From a checkpoint of a small mixture-of-experts model trained on Wikipedia.
Size: 8 layers, width 384, vocabulary 8192, 55.1M parameters.
Experts: 16 experts in each of 8 layers, 2 picks a token, a shared expert of 256 neurons.
Training: 402M tokens, 6127 steps.
Below are experts of layer 3 (counted from 0) of a mixture-of-experts language model. Rows are named router (the router's row for the expert), gate (a neuron's input weights, with its number), up (a neuron's input weights, with its number) and show model dimensions 128-255. Each number is 500 + 50 x the weight over its row's rms, rounded and kept within 0 to 999. Numbers have three digits each.
After each expert's rows: "comes after" lists some tokens at least twice as common just before its tokens as in all text. This comes from a sample of Wikipedia text that the model never trained on. Tokens count by the router's weight.

# expert 1
router:537489416569458559488500549436499526538465495495490491469465507546554498462513498575471410482565480473438552470494554486369545422551477416477463489452488476613502513414429532479491449527435422497491521531528569536576500559526633428527442486550549502516555515542459477507468422454421498452378467558464508434535480487441506503534534574541550584365550518557468477507389511460502570561523
gate0:583493416457472477541519433488459472537531378478510515451478468592432495499507497595606530537539497507459436491440445486463603558507434457529479453511486554505411581521439488451576392512497523464517447527479434528524531456551454526465516607459563558436523498540427535507593391565451502471490432470386471488463476557530531451505484539448468522469494580584497516488502548556534503520387
up0:441479476524512550567471508540575509545468542489543451462406554402544477571464451432444528520523490505447501545534503450499447438580551502508500541556474437509570552496563449527486474478423501463453476551536444543448447531483415493499463472577487443529525475474661537414470555537568497491476433507538582509465478419450499529607526526584468499450473429463497551492567443504612496541551
gate1:435521509432441483487501531487432459481456412524521512450487506516521504447537439440492434426578445486534555489489469517517475504507447476492461545489538440461442498566414517556459374466587492532479482565504493519540449520528500511561483489517569541465554455577587510529525513503333491531573502437464495546470466554491588496451486529403477487492399498571430487503521540584505461526475
up1:512517390431413445504506499439493502507437440542402494517491382469375509493506470438531530480466512563502571429468512512526492523540466450552563426451436499454341533554426446498441541464594570355543543479555502491524516350575503491492537553483613576413468479518484401565603536456453566514520599557475520408538486564489539517478507601484450516636492552563510548495458515578514406470447
gate2:612573532462391514567594485518465418456566532507492527494484473560486481473494488496550506479474440446559443448536389465474477530513523492537499549441493517490555495524474518502526505516600638485488594485511595465521506480478627508606426412623497434457541574572389530408482471491423427415514494509572533548518386483457511504525461524426630458400518484437570553453544488444461561519506
up2:564550432420526441569510467495523532585435552491582474493497417563541480552587499520558499552504464455506505469476420522553513525468514626520533506566415488659506550505540502548487512531573497521602493507630558445516485398541493422496478507427445379500449537540444559460525603537489453439507523539480470537497474536377519409474439457432492486410512482519505547550461497525515508480503
comes after: "0", "1", "2", "3", "5", "4"

# expert 2
router:600489445522518491418488520451528458553594448441592510423459467482415466575579526549490458486530473525388456500545507540433485486475494461460526561529470401533495486426509469496527389505500511509484463657503483529475505553508462473549492497572527518477445589484555511489450445495413535462421495496567465483573511481408476479430489429490554576388493489586408517455480485472455494549667
gate0:539471515465459456542474522474496487422538566493457452432515542471485467447477517513606440566473485398469511435510521517488482521461459540529500488519551551551450456462507415405526422610504462477455478618447569459455459506636483513520515508586418445512487545480506423481484472471503530482535501500500520421602540534447466524424507433517551518480499480465463512556519415483477543527557
up0:533503408449512475511515593458530491489516438476569498580543445514435478568484533406486526536493506523563598464544444545536520520537509517544472577530536450484534510543434468520443449501508477478479472459517493585470549435470498428485504499456606542566458461532515561475470574547454479469420578516514462409522523466645520448555605477403558480516435520523514481532550550420497544530572
gate1:560471425445500543550569518503503471507405503471477480487570531527480481453588552556536473523468469587481492411534569454503537434362477471535423569464464467453425491542556476621545433458448489513537491472524575537533461468441435431491474504474494468520460517476407508492469518531428445474452442466576467444481534482535502558477595466508577504535523527469559444442527464430509541425414
up1:418481523468525450455509510537464559461542435459514466507428396497537509550406520536451574487531493383527419544521475466534474522517507572436635496474574531471569484491458546544518467428461537542465445526497485520422521497433506618541410466524539525527478423519526468498529559500585516532580477478536407541544477496405571431628448532538489490432465455505375521584503559490455471476548
gate2:458429470467506533484492581445494404511607447410492429563514418474481521484439528543525499552471518534516557535438520473483529554473558478487562505448551456529562477441439488613522428500612445537464531499508579479483488526456473449483492422514540438326513495478492613497446478542470528541482424538521441452474469457490549488499601572524478462501439400446432487435501445471537528504408
up2:486575515485528530506469485541508489443442469562523431522511497545591539461501556537518456510462510460500539546521463488663557509408496447477522463410527558570400567465596470528493497561565481555558527465482462465508530408507627576547491482452545605593507519517569481589511409473557536510582516522486442523493491409474501509357562428514506515669509504378515545497476583602455513510505
comes after: " ", " |", "–", "|", " (", ":"

# expert 13
router:568430457519507528553538503536610494539501551346484516534470529500418472472517529535505517476513563446483632514503548526513519460582445455540539602465558455581443560412538512461413572568484495424395489585473595492472551577542553423554514415501593437601461554475509497484461451457485541454423483485462576368565466433458468525379551525504463549558490439463490470510460428501483452529550
gate0:430465459488478544560480523498538521517565481539546529453492536453525522475596407513501593434574587576483456523512543507517518483501516519558437592587517497512423465510550447494534538540555466547415443516502617555419484520558473553502522442496535476514449596482563571546499448471493464489479502487416516480455449482492442481514501521454476493470489466513505543592494473511509369470551
up0:475518438493478486490490521521565501465554480569494499570483549557444457495450535484491573501613525623459538553549468553487518425506519477494479463578424564459492517502478522606535530531574447496565472520515496453529515554564519456468455505442461485465532512463520562524514537495556484501496505549502501498445503530484397537539552624429535494397511515495554542558534478487389471545412
gate1:498460490492537535503476544483457538537433494489539472428514467496496518554399595547513513459500397443468469515555430540450444479538537514539356601555566445543545558543565452504458497426585413566634506501535506510566434573515503526491482490507512396523509504589479389534426553521424427535404502492451507381525527503528477464502567541495511426463544506498481526528494442517565588544512
up1:423481561590463467503528539521436483545462575400542504443513545502497534588378611492590439402491531490464539564583449500577428557472449506519348522559536500463579497542566485476467483486548416413458517541508500545557466602520397539521522478425553489539422567525405521480490499484473505465446443612493540426521454498501509537467548462425562479429492463414481530567542490548542496450499
gate2:551505613608535450517596457447545445530460540434482579503507454480445513594491553548480479554499510437545500496526482472456603445511547538432500497530551571484499560459465528480566502511461496464549450508473531572516542483465593476554482456600443605525482548501465508510473542429550544563560445544489496394596519493465503495508508425536420553486538580468420494536501493455569521483495
up2:551609502567518451426509518483473490547543483532594528551539551570478526453467533474410529463504548472511479536499506555570417567426482507489457559507559469628414508546477538561475583568466456539459549496551396427520582412524486526493404517395580485449574485487483577457450487518575556532522409437470588468573468464511580489526535492520533497558594513469444427509449582442471418438541
comes after: ".", "-", ".\n\n", "==", "\n\n", "|"

# expert 5
router:544431467540431506563491523399556517503516505501535450450403474563435480436527599549486466374449478472457483473560569450454501440535474409508529539556516461567536517482427510489418488486521471613489436540504432442513573482548436443501515478510540386536605518509497521465527483457417466475463548476502550470550531475498453509437493489549460543433481506498504440474481444492497454559528
gate0:566465647570485421556503537487514528467475510481505503536485469567416527570570457445570457449448551521560487513465567537521507427568476476469502523525429452467531527449586468454494545513451442586530586540508436449486436509517542469494497498555471468449461550483558432491463454406445593536552529469519436486495530485453506532524476518503458511595474555538471459474558553556546545384570
up0:462469430410547573400479521470467506473535525450476501501513490488558523513442520471390546648550484389497504533543492382466453488472503551570492544521533588549513520506433571517437448424470487510525440544522472564540512524460501467483495458521553503508580525533441537455561470554513378538457419504421521558515528547567489414448537412516587469452496480518448514496443541559505527535501
gate1:517548513464436460523468502491486479487533444573499436463464488482439550478457540456511423535464560517538534509549547595555544434527521557526444642582520417508409472488472462482455423530445507527479489521411495504448588468547462500495522450454471505562531522546550496502536505549508526471556527481525551518554522411447474506464544528507521502509586430438563443407533497558470556587517
up1:523494526545461458576495476431513541435474490538508440427403467479525536486457629545560456502419472531507498538511468501516573530483495419609496484563496462468472518490505492509457481429391445539536504557454401482518569470538463502486539430449472567540625456494471438450501438501459489617592533579433585543518425497494477460526532506561508496507522507460558482520520531569490651554530
gate2:493471403401559505526477487448507459573477410400533538482492429448474385496439591510491509500417432613554581514482491563420559559449545560512508487434475488554415462461451426484441591467558489498542547502527485550440564468520621461460507528494503471522437499511466583512517441484557481498538549490501591568601448454525528546484468468504547483608422475542587477579501569541437481560417
up2:626471501520452454452495430461532548494512605487554461483558414531528545543501523490518503484513546469486532450488543450441489500440472411428500504424466482484525438532500494441521505495505517539512529437546554470444503439434546416535465478452531464383549487603494462526515587493448517508470472501509508515473505519570472435581491460494509496591493542375451488455539493471548396532479
comes after: " |", "-", ",", ":", " of", " the"

# expert 8
router:473358464532443510516576546436507458621566510495484497468474448491483468547569498537525531544525489463547502472519585533453525482619478433440479503463497475532471445506531499515512486533421444475392519537571536524470455529541494369544501555564539528503477512515552450493482499504475429446319461519476552437535489494367513549477443568509456558459423441484505476497441534433514431485457
gate0:561507455553398586541524446410515399503457463448504424453516469508548533600466446600561539609497502450545553506483439507450408490510503498456569474499522475494524521513396479473619427547557498427493571497523521529512508517513459388542569407459567448426531459522504483473541468569433510486374552436502519494477494475445477510551448493511547437457540476545570479451447596498560413452373
up0:580407456425471545517524502403422430536460446486438459438523572509537491591457538495510488480454544493556524556514558519527414406532566402471471511451526461515521513463402460532574458546497422482540507588512437472459440466499476443511465518430625446444508380467474526459436424463398487519397418389485460440504542484446507512476463591480474531411541506516536572462443466456540480448527
gate1:481444557584521490492572536409501470541485537583575447478436384572531545526521505482448507508541447605470558485524516579479489472484502497421588497514466479396551499481537504444523446488445405438563584454416461514505484469458570473515551489575550519468442501478553532430533438548523516466502427502484465454546538491462490498457536515563482563520546457485433465437556503482498501503470
up1:539553528591535534562499555577494539557462522428432515506417550556503455530462510504489515477492492499429438536424480546472494545454589480489467533490415451537466529498519440495511463466492565558469502453504487577454470560501477643535464510500458591519527483511554458441468525523458526492465542473471532452506485530548439470500482554470522551511477536440441525477471557535464463532531
gate2:465501479526510444570536509524471513454525478524479371498507488461517520596579546486415501491469431464545532538535479492519589498505452477457499490531522570536503472494465467465403341503589512479460521519518430487566500503503485439412592447490481505603533496511520483512464529521564490462476502565446467566537590576455559471465549439464498380596509462569437543494475465521514515477522
up2:516472532474512382530497567457490572433470519494482547533480489454528461575577497471506500498498451393471432519454395451525518547547453441492477458540480515543570513492478426433439515452509520470434485446529353533530478513490539477462521475419477520604551464459450485497441508547495526518422534494452504515512583524496484515440531546500483461519482502580445523458428534469440516419569
comes after: " of", " in", ".\n\n", " with", " to", " for"

# expert 3
router:545426422595477566483461503490523473446470494372524502504490450542502483567479582592492394484461435556485465455549435598400570474585439493494486558563535517546567524510496480466518601518473428555430568555491546465525501563522563494544408524570497350585554488525483455502485557468453565435449465508466605531541566459475503462450550543512477572446435506544477470462519415421461465617522
gate0:584470462481450464467527486454507462484494511480587470498533518580505462584513479522501544485494528554492530522603440584538540486461544518569486551520556630506591533417529533501365529473484398490528455539551413493457447525413447454478474454536484557508498552561605535511401498485488466476431551470451507533515536622448583509527501441531479459508561478506477452481537451465529433526474
up0:535479529446498457484438475441415476493561522444525443593507452491443553478503532505505544397545504505467463411468413535459423522539471486538469462495620576495476481380437496454426461486597463421478542440571549528450564444576404486475551448488519401534484493420573480430514478441510548417495560509410541441529530501388481482525550464360467456501516475461474415503486473439593441531449
gate1:492451442548510492474500497559525454460527449449515463614509509519484541568562530544507354490510538536499491503559469593436528412487570487579448518485525529487444584589495484499448548498446582578500545552426494370475497531464488496497466611536548460477535493483591511548500503367472496540463464467490490517437564507531568564477538586514532470434468514444551612475480491499394499480482
up1:460461505509473493490486518496568398472547479524530550480463539535505438450463471445561419507472499518468495456541469449530381589500600471500546442417465412429584531560453616498562517515489469510544511559399533437553484458545487479481499510548487571533522507525360514406382486448521525595531557507502439430611444500541501473601473477538510538516442474477473494431574533484565471459489
gate2:396533521536465473602483548532494504538502484527587633471353503555479469490510529546582496531535471501468596460472488510410526442448472511369546601533508523490426475412563449415551540519580441553377531503459477499463467463488559431553482354473486551427526520496550576600482415516493443438458529528537453552526458496556515469552450441475521530516474507579508527419556491510510495570442
up2:463557479592463495461531517509505504486541419473543453576559441401561514716438460558467538458593535454526614463551512482534515464495512472576582526460513456502555474517465556527452471430527548542460463474536481496502495479504369564436544584561461543496536579556457582584520505550456545433476469445515496558483578543483484426571455458434601620420502499506502431465439420424465486490460
comes after: "\n", " |\n", " the", ")\n", " New", " in"

# expert 7
router:545522459555537588459504559401536491546471492552511500472436506534462453566519504572498470472522573539505595568516474489497474470538480455489465519431549481555499495540477452428438381473507435517437396550560529560460556569510520457520456540567660468532655582502500485498455498538444500397501509506482553461470474458414523528474455466531516514461552477510434514516477458398434489514527
gate0:491492515519525465396495512490440508491490499494530517496480408540424499586572463447406580560469452453569533533509503565583465470555581546518516589467552550412362488393476394504477477480411457524532512536511506463430402556478509515451431492625506466506498499491549490441429493556513541441523429482454478409551479561396465571522482477567448555500528454481447554534536522519428411500491
up0:480530525531496491432471415445494495513567495490429576480497566467601493503536469510505501432497550512506465381454502521453454531483483490525474529546544421470562491506448457392556635527493550484473625381485433484544425436537505564477550570471557480529456524607455575482509544634469497556545547439517356460452456476490510521506551496387546494597529539486431536527577437474404580553519
gate1:504529501520442538510495620480556587473489580481476564600505498445410539486406503368470469456585501460594563460466401488474591563532534507504491394488458584492494486554465471490515518511555539416513477489493452490442520528560529579529484403376561481519440460597476494456470535543573479485539467599463421518436482501568476584529512557551450544501446516441475554559484412494506504432572
up1:524539462573491473501568406497421392416546409547560539542447548521455461498582457398502446532537466445539382527561503538472499512401548536385443581427471459517583532413508549495596579544503457516473536474526441656450523529434555477447465539429518553501455478384604537547452533443594501504554474449482543514530415461453447561473522539555555454533566500486493472483482599483488425528503
gate2:509566494506510587532493623498452515543433558552514476520518532474464430488475545465515495532488551524570508564513571578513448576502446534601541552434511484579548546543530463497386561564478426639519509547543470434554418530523470572494504447540573533533532602483495448451466537498504499452479513540512548493495460508488567511521474461520487520446620550470578542553569577488503541503458
up2:444500483493518453559521481465480410616494328471590476494486575469481475497434443462531421473500489464458547463465438488486432456485537495495424604555473518582447636531451502529499529443475481494528454573554560518460513553458443580512550372523509500517584551393542461484649450495487538561485489481549437523533559416527565477542552549531560503464555546545426480455563612466431523487431
comes after: " the", " a", " The", " and", " an", " ("